Experts of a small language model: 288 squared ReLU neurons an expert, a variant of SOAP for the experts.
Below are experts of layer 9 (counted from 0) of a mixture-of-experts language model. Rows are named router (the router's row for the expert) and show model dimensions 0-223. Each number is 128 + 32 x the weight over its row's rms, rounded and kept within 0 to 255.
After each expert's rows: "gets" lists some tokens that make up at least twice as much of what it gets as of all text. This comes from a sample of Wikipedia text that the model never trained on. Tokens count by the router's weight.

# expert 4
router [136 204 179 105 112 146 200 165 174 124 106 135 115  92 101 116 141 104  72  55  85 123 184 140 101 120 139 114 164 113  78 125 146 121 127 142 171 120 142 134 128  96 117 135  98  92 151 132 106 153 113 124 153 105  66  89  76 197 114 140 123 152 126 188 116  74 145 141 101  99 110 115 121 152  70 162  61 130 143 136 170 167  84 138 134 112 117 168 117 123 128 178 114 144 142 131  89 160 114 125 152 133  53 154  74  83  59 100  74 118 111 113 178 154 103 100 107 196  18 125 173 189 144 104 138 146 139 116 160 113 121 135 128 104  91 157 117  75  97  48  97 117 164 107 147 163 101  83 115 162 158 100 147  79 133  91 156 106 121 109 121 107 133 157 123 129 155  96 135 195 101 119  74 107 160 156  78  99  98 190 135 127 122 169 106 105 106 132 117 132 130 125 190 145 118 115 157 134 142 157 140 138 148 150 152 130 123  65  73  89 181 132 161  94 158 149  99  84 128 111  90 139 141 146]
gets: " in", " of", " In", "al", " at", " the"

# expert 5
router [135 100 113  99 145  78 154 142  86 110 147  93 122 191  89 173 129 191 165 120 113  92 131 150 134 179 149  94 154 187 190 182 144 144 131 117 120 141 166 145  58 110 112 132 122 107  89 100  91 139 107 142 158 116  58  91 141  89 123 134 131 145 187 124 105  75 144 136 139 151 108 119 163 172 126 124  48 146 137 123  69 111  68 130  65 127 137 105 149 197 135 105 168 155  72 125 148 131 115 163 116 117  96 155 100 109 124  79  61 118 126 140 143 163 113 128 124 174 167 179  83 139 117 118 131 107 164 131 124 124 118 152 149 165 126 126  74 149 178 125 120 116 112 111 163 124 124 109 131 175  98 109  86  75 162  90 151 136 146 129  78 124 120 142  98 138 107 189  72  90 120 142 130  68 105 122 123 117  79 156 111 102  59 116 139  67  84 107 173 151 128 113 155 173 149 106 131 179  82  87 133 162 102 148 158 218 115  51 155 133 139  85 146  69 158 170 111 123 131 125 161 187 122  79]
gets: " ", " 1", " 2", " 3", " 19", " 0"

# expert 16
router [169 159 131 121 125  81 170 110 157 138 137 141 141  95 105 167 140 131 131  78 171 141 105 181 135 170 179 161 136 152 149 154 168 144 118 112 156 121 130 111 128 134 112 197 109 102 110 103 102 146 105 118  81 102 107 123 156 157 106 166 123 150 138  84 147  92 156 147 116 160  11  86 161 127 116 142  36  98 167 179 122 110 111 163  71  66 107 145 144 176 153 144  89  89 105 136 161 149  94 134 157 110  94 161 114 148 128 126  79 116 115 139 136  94  86 175 149 147  97 168 150 161  97 119 137 114 121 194 130 118 147  73 170  89 101 157 145 121  97  86 135 130  73 125 169 154 132 127 165 125 140  87  75  46 122 157 140  95 101 109  20  95 160 124 141 153  99 169 114 122 165  98 105 149 179  74 125 129 110 134 104 117  91 164 174  67  87 104 145 116  94 172 119 156 201 146 170 158 145 133 116 177 125 115 133 147 115  91 123 198 176 130 157 141 153 101 110 119  71 139 177 107 132 148]
gets: " |", "|", "-", ":", " the", ";"

# expert 15
router [138 100  84 112  87 158 164 118 127 106 124 111 109 150 115 136 151 125 112 157 127 208 154 136 112 154 143  98 152 144 146 150 163 155 135 122 141 103 140 115 130 136 175  84 130 145 150  96  95 188  96 124  80 172 141 129 103 129  64 164 130 113 206 110  79 134 130 111 132 162 114 149  96 135 107 100  64 175  91 153  71  86 103 115  96 119  87  76 103 173 167 156  70 135 159  90 151 131  93 100 155  86 160 126 131 129 100 156 176 120 150 121 164 203 133 131 150 138  98  81 122 161  99 117  76 158 127 124 183 140 171 103 144 111 123 175 122 115 209 147 124  97 125 153 127 165 166 142  63 153 179 161 158 133 107 114 115 109 111 140  74 123 145  62 116  49  91 174 144 130 183 176 126  81 109  97 136 103 108 157 105 147 108 120 138 167 115 136 152 105 113 149 166 127  94  84 136 165  76 106 196  95  48 128 105 123 139 176 114 196 131 153 175 140 149 144 158 159 183 115 183  54 148 106]
gets: " F", " P", " f", " S", "c", " M"

# expert 17
router [143 163 142 125 103 102 179  78 100 116 176 145 137 114  87 133 212 165  98 158 141 130 166  76 151 163  88 105 164 123 102 112 120 145 110 144 160 178 142 119 101 102 167 115 191 131 163  97 181  74 147 143 148 156 150 144 138 145 165 149 118  56 102 144 171  61 110 178 136 124 117 143 157 172 145  81 102 178 149 169  67 186 129 159 114 147 138 121 174 198 130 173  54 128 134 162  91 118 113 154 132 144 164  87  77 121 106  86 128 184  91 128  67 127 151 131 139 113 176 136 153 114 139 118  91 168 157 190 156 164 125 159 125 149 132  81 181 172 111 124 139  69 120 159 203  93 130 110 144 146 147 123  93 102 126 140 165 122 154 157 154  99 153 129  67  87 121 158  75 123 155 137 120 103 161 160 140 154 118 146 125 161 150 134  88  96 123 134  91 131 137 103 122  50 197 113 156 100 133 124 102 133  90 116 126 172 117  98 163 126 202 134  76 104 182 139 139 101 119 168 144  97 145 181]
gets: "\n", ".", "==", "′", "°", "---|---|---|---|"

# expert 6
router [128 174 148 148 113 110 126 123 211 103 101 138 148 154 139 179 150 183 126 136 162 115  61  78 132 117 162 143 139 147 132 142 118 150 152 151 140 136 164 140 136  63 119  97 146 104 133 134  95 111 100 173 159 134 123  66 128 177 131 122 107  66 160  72  82 108 128  77 132 147 141  79 136 148 107 162 135 122  94 161 147 117 110  89 143 143  73  89  60 135 149 125 114 162 167 121 107 132 126 110 154 152  52 181 103  99 115 138 171 123  97 146 124 201 119 176 150 174 121 171 175 162 125 120 120  97 150 166  94 172  85  59 121 140 144  96 116 184 161 135 104  96 135  57 140 147 127  78 152 138 156 129 141 140 127 153 133 136  66 169 161 152 103 159 106 154 116 139  77 167 144 173  65  88 121  99 161  41 167 183 118 147  59 119 147 122 150 127 134 168 110  99 119 161 179 121 137 102  49 145 118 108  81 125 125 205 130 122 118 183 110 111  84 153 152  88 127  85 113 175 116 145 141 167]
gets: "it", "t", "at", "p", "ist", "et"

# expert 3
router [158  96 116  92 137 106 106 141 111 125 147 119 131 163  85 170 161 100 122 181  93  85 162 125 130 176 146 138  78 196 145 123  63 168 165 100 105 111 108 130 114  88  52 103 124 151 167 131 123 199 124 149 129 153 115  99 121 138 107 159 129 108 159 144 122 176 153 204 125 152 131  99 156 121  56  93  58  85 103 113  72 123 176 145 122 180 131  84 144 158 191 159  88  87  71 166  77 110 177 136  93 147 140 134  78 149 123 102 151 149 199 105 180 165 163 135 116 164  79 134 146  93 122 185  78 101 137 147 111 147 190 109 130 134 101 184 113  98 124 143 115  81 136 141 134 128 169 122 130 115 179 170 137 135 151  87 115  73 113 121 125 106 176  85 177  94  51 139 135 120 134 152 131 165 156 126 169 144 124  71 152 136 123 123 148  94 134 129 122 177 107 151 128  76 114 103 141 133 119 107 201 158  84  91 101 176 117 100  85 186 109 120 166 122 156 131 109 131 116 107  68 105 132 172]
gets: " C", " c", " S", "C", " T", " G"

# expert 9
router [184 160 121 134 148 123 123 110  98 109 168 150 111 167 105 156 128  74 160 128 143 183  46 151 101 114  95 153 133 126 148 101 175 149 118 141  93 169 188 162 151 105 104  87 143 133 116 103 113 117 132 157 116 111 101 116 119 140 119 132 116  84 139 123 127 144 140 129 124 108 170  97 142 131 114 136 178  55  94 182 122 101 128 140 137 161  95 158 118 131 134 132 162 102 124 126 135 109  77 147 104 166  84 129  85 112 163 153  77 189 145 124 120 128 158 192 197 178 135 182 110 168  65 111 166 118 131 121 155 172 152 115 183 113 111 107 170 126 121 106 118 145  81  94 140 145  76  72  77 145 134 228  72 157 131 151 163 139 159 143 173 206  70 103 121 127  82 169  46 115 162 141 177 150 122 163  91  89 135 132 133 191 142 165 161 121 108 159  97 147 133 112 164 147 167 154  91  92  75  98 146 137 118  88 130 118  90  92 155  93 140  81  93 156 151  97 105  69  52 147 109 120  90 166]
gets: "ation", "ing", "ment", "or", "ity", "ion"

# expert 10
router [119 148 138  65 135 117 112 137 155 145 155 168 174  80 128 117 127  94 129  89 136 125  99 139 118 191 134 141 171  97 173 102  88 151 125 109 110 173 144 189 112  75 105 135 103  91 147 121 136  95 110  96 169 107 157 139 115 188 109 178 102 103 140 123 109 134 159  82  79 128 160 128 159  97 107 113 112 114 167 203 154 108 126 153 111  69  91 172 117 128 120 153  60 117 125 186 109 145 110 166 150  89 123 128 123 120  98 116 112  78 123 139 165  96 100 107  91 122 119 130 190 183  87  91 128 164 115 135 216  98 173 112 172  93 124 168 190  54 127 109  90 119 130  82 110 158 146 125 117 201 158 117  96 173 135 196 138  57 144 172 130 148  80  88 110 117 109 106 117 150 161 140  97  85 132 157 115 106 107 163 131 132  56 147 126 105 134 207 144 148  87 138 134 173 111 175 188  85 121 175 142  97 131 130 101 165  71  95 138 150 135 120 194  68  97  93 106  88 115 154 124 114 125 111]
gets: ",", " and", " of", "ed", " for", " with"

# expert 20
router [ 93 101 169 150 137 173 162 105  90 122 178 133 121 147 143 152 137 113 136 102 170 173  61 123  85 122 108  58 107 133 136  85  83 171 101 156 157 185 171 169 124 146 127 165 123  92 106  79  58 177  96 167 113 129 107 107  78 136 129 158 154  68 108 120 207 146  67 156 138  86 114 141 141 104 123 130 119  77 130 109 131 135  73 124 100 115 153 118 110 124 183 105 132 165  83 136 138 124  91 127 165  91 139 167 122 117 115 112 141  93 135 132 183  76 153 115 150 161 103 111 159 106 116 119 104 183 169 117  80 181 184 102 134 120 124 154 126  99  94 176 130 137 121 140 146 156 148 131 125 156 140 120 103 130 153 152 121 150 106 143 113 156 104 106  81 156 121 140  50 126 129 172 164  84 162 152 131 114 139  86  77 114  17 136 148  98 131 188 117 131 154  75 155 114 107 177 127  89 178 101 131 103 110 130 122 141 147 101 111 114 121  63 176 109 190  57  84  70 129 176 213 118 121 114]
gets: "s", "es", "z", "ers", "us", "as"

# expert 1
router [124 135 150 130 119  79 110 165 153  94 119 157 142 143 132 146 136 124  99 145 110 199 101  78 155 148 120 107 147 141 100 118 132 213  84 176 211  85 133 134 163  86 150 156 118 127  71 116 171 151 110  68 164 156 138 130 118 118  67 111  62  84 143 138 138 167 137  94 123 143 116  93 183 144 122 114 135 111 135 191 112 101  78 146 112 146 139 169  96 168 169 163 122  86 164 118 225 107 126  73 118 125 130 137 177 112 117 112 113 123 119 125 164 160 183 141 163 206  87 143 138 112 150  80 128  93 151 117 121 118  64 131 163 158 153 126 177  56 105 100 141  78 174  74 116 127 114 171  42  72 109 159 118  94 126 206 147  84  90 172 162 101  87 142  92  80 161  59 160 143 141 158 128  92 119 140 103 101 146 126 137  82 121 125  70 100 125 110 108  91 131 158 134 126 137 121  97 109 128 139 100  82 134 182 117 156 114 121 116 145 120 170 135  98 134 128 122  99  79 120 141 126 163  80]
gets: "d", "t", " st", "'", "la", "n"

# expert 18
router [164 124 148 144 168 125 140 128 152  81 209 112 119 138  89 172 164 130  87 153 119 187 110 120 177 135 170 100 137 180 184  59 109 137  98 127 203  72 171 132  87  69  96 115 141 162  97  79 119 174 138 128 112  88  64 128  70 182  86 109 105 149 117 127  82 137  95 106 121 164 123  93  75 140 176  99 105 117 136 148  77 139  82 128 163 148 126 125 126 109 115 159 125 145 134 102 107 158 131 102 151 177 159 181 137 101 119 147  78 113  94  64 165 128 112 130 153 155 122 145 119 131 109 146 101 133 123 135 158  96 108 114 163 112  82 124 172 164  84 136 120 113 121 116 163  64 102 126 127 118 147 121 128 187 110 190 140 153 113 126  77 179  90 175  39 127 145 148 173 101 144 128 180 100 208 144 136 123  94 161 137 172 108 153 119  70 118 186 124 147  89 102 121 131 152 129 134 142  51 169 137 166 187 120 138 163 132 125 127  94 168 111 150 149 200  94 108 107 152 167 163 131  99 118]
gets: "S", "A", "C", "R", ")", "I"

# expert 23
router [123 143 113 134  88 164 127 160 144 104 133 119 128 131  98  75 142  95 127  72 109 186 150 122 176 144 129 101 170 116 124 147 101 206 151 121 142 183 171 121 131 132 106 151 161 134 131  77  89 151 139  74 199 120 129 146 100 129  80 138 123 126 150 162 118 113 134 156 112  77  74 125 170  74 130 125 116  86 145 173  95 153  82 150 172 107 156 132 108 139 146  94 111  80  84 140 127 121  72 160 128 120 130 185  88 154  42  96  78  77 176 102  93 145 105 187 112 115  89 121 127 157 136 129  76 177 129 126 134 160 165 137 132 172 107 128 162  47 174 169 114 152 141 167 123 128 108  99 179 148 155 118 100 107 162 122 130 138  86 155 167 133  87 127 166 173 121 146 128 158 157 138 126 150 167  65 124 130 112 117  59 118 134 128 158 121 110 221 141 108 151 122 115 116  39 140 140 134 126 180 166 138 153 145  33  98 143 123  71 105 158  64 148 123 111 116 139  61 130 156 137  62 125 128]
gets: " the", " a", " was", " is", " The", " an"

# expert 0
router [153 131 132 117 114 142 155  92 151 140 126  77 119  75  67 159 138 193 113  82 132 185  94 131 170 125  82 120 169 111 173 117 161 163 149 138 143 105 180 102 127 158 166 164 115 125 148 112 121 141 131 152 109 127 126 105  95 176  87 142  97  90  85 164  91  79 159  88 148 146 115  48 117 101 106 100 135  88 156 130  85 159  70 104 107 100 131 146 161 130 131 128 140 146  59 136 134 148  85 141 154 115 105 136  85 114 116 101  87 134 136 131 153  61 105 138 207 130 127 150 133 134 116  88 156 173  97 147  80 158 113 127 133 155 147 141 161 107 166 133 152 169 116 115 159 124 129 107 142 162 147 179 116 178 196 186 141 193 123 152  87 199  54 157  72 128 103 123 120 108 136 119 100 101 175 147 113 110 118 200 105 186 128 139 140  82 157 221 103 118 127 124 118 140 100 129 125  70 110 168 175 138 139  99 153  92 125  89 146 168 145  82 131 172 217  83 130 111 113 183 152  73 115 152]
gets: ".", ")", "\"", "===", "a", "ia"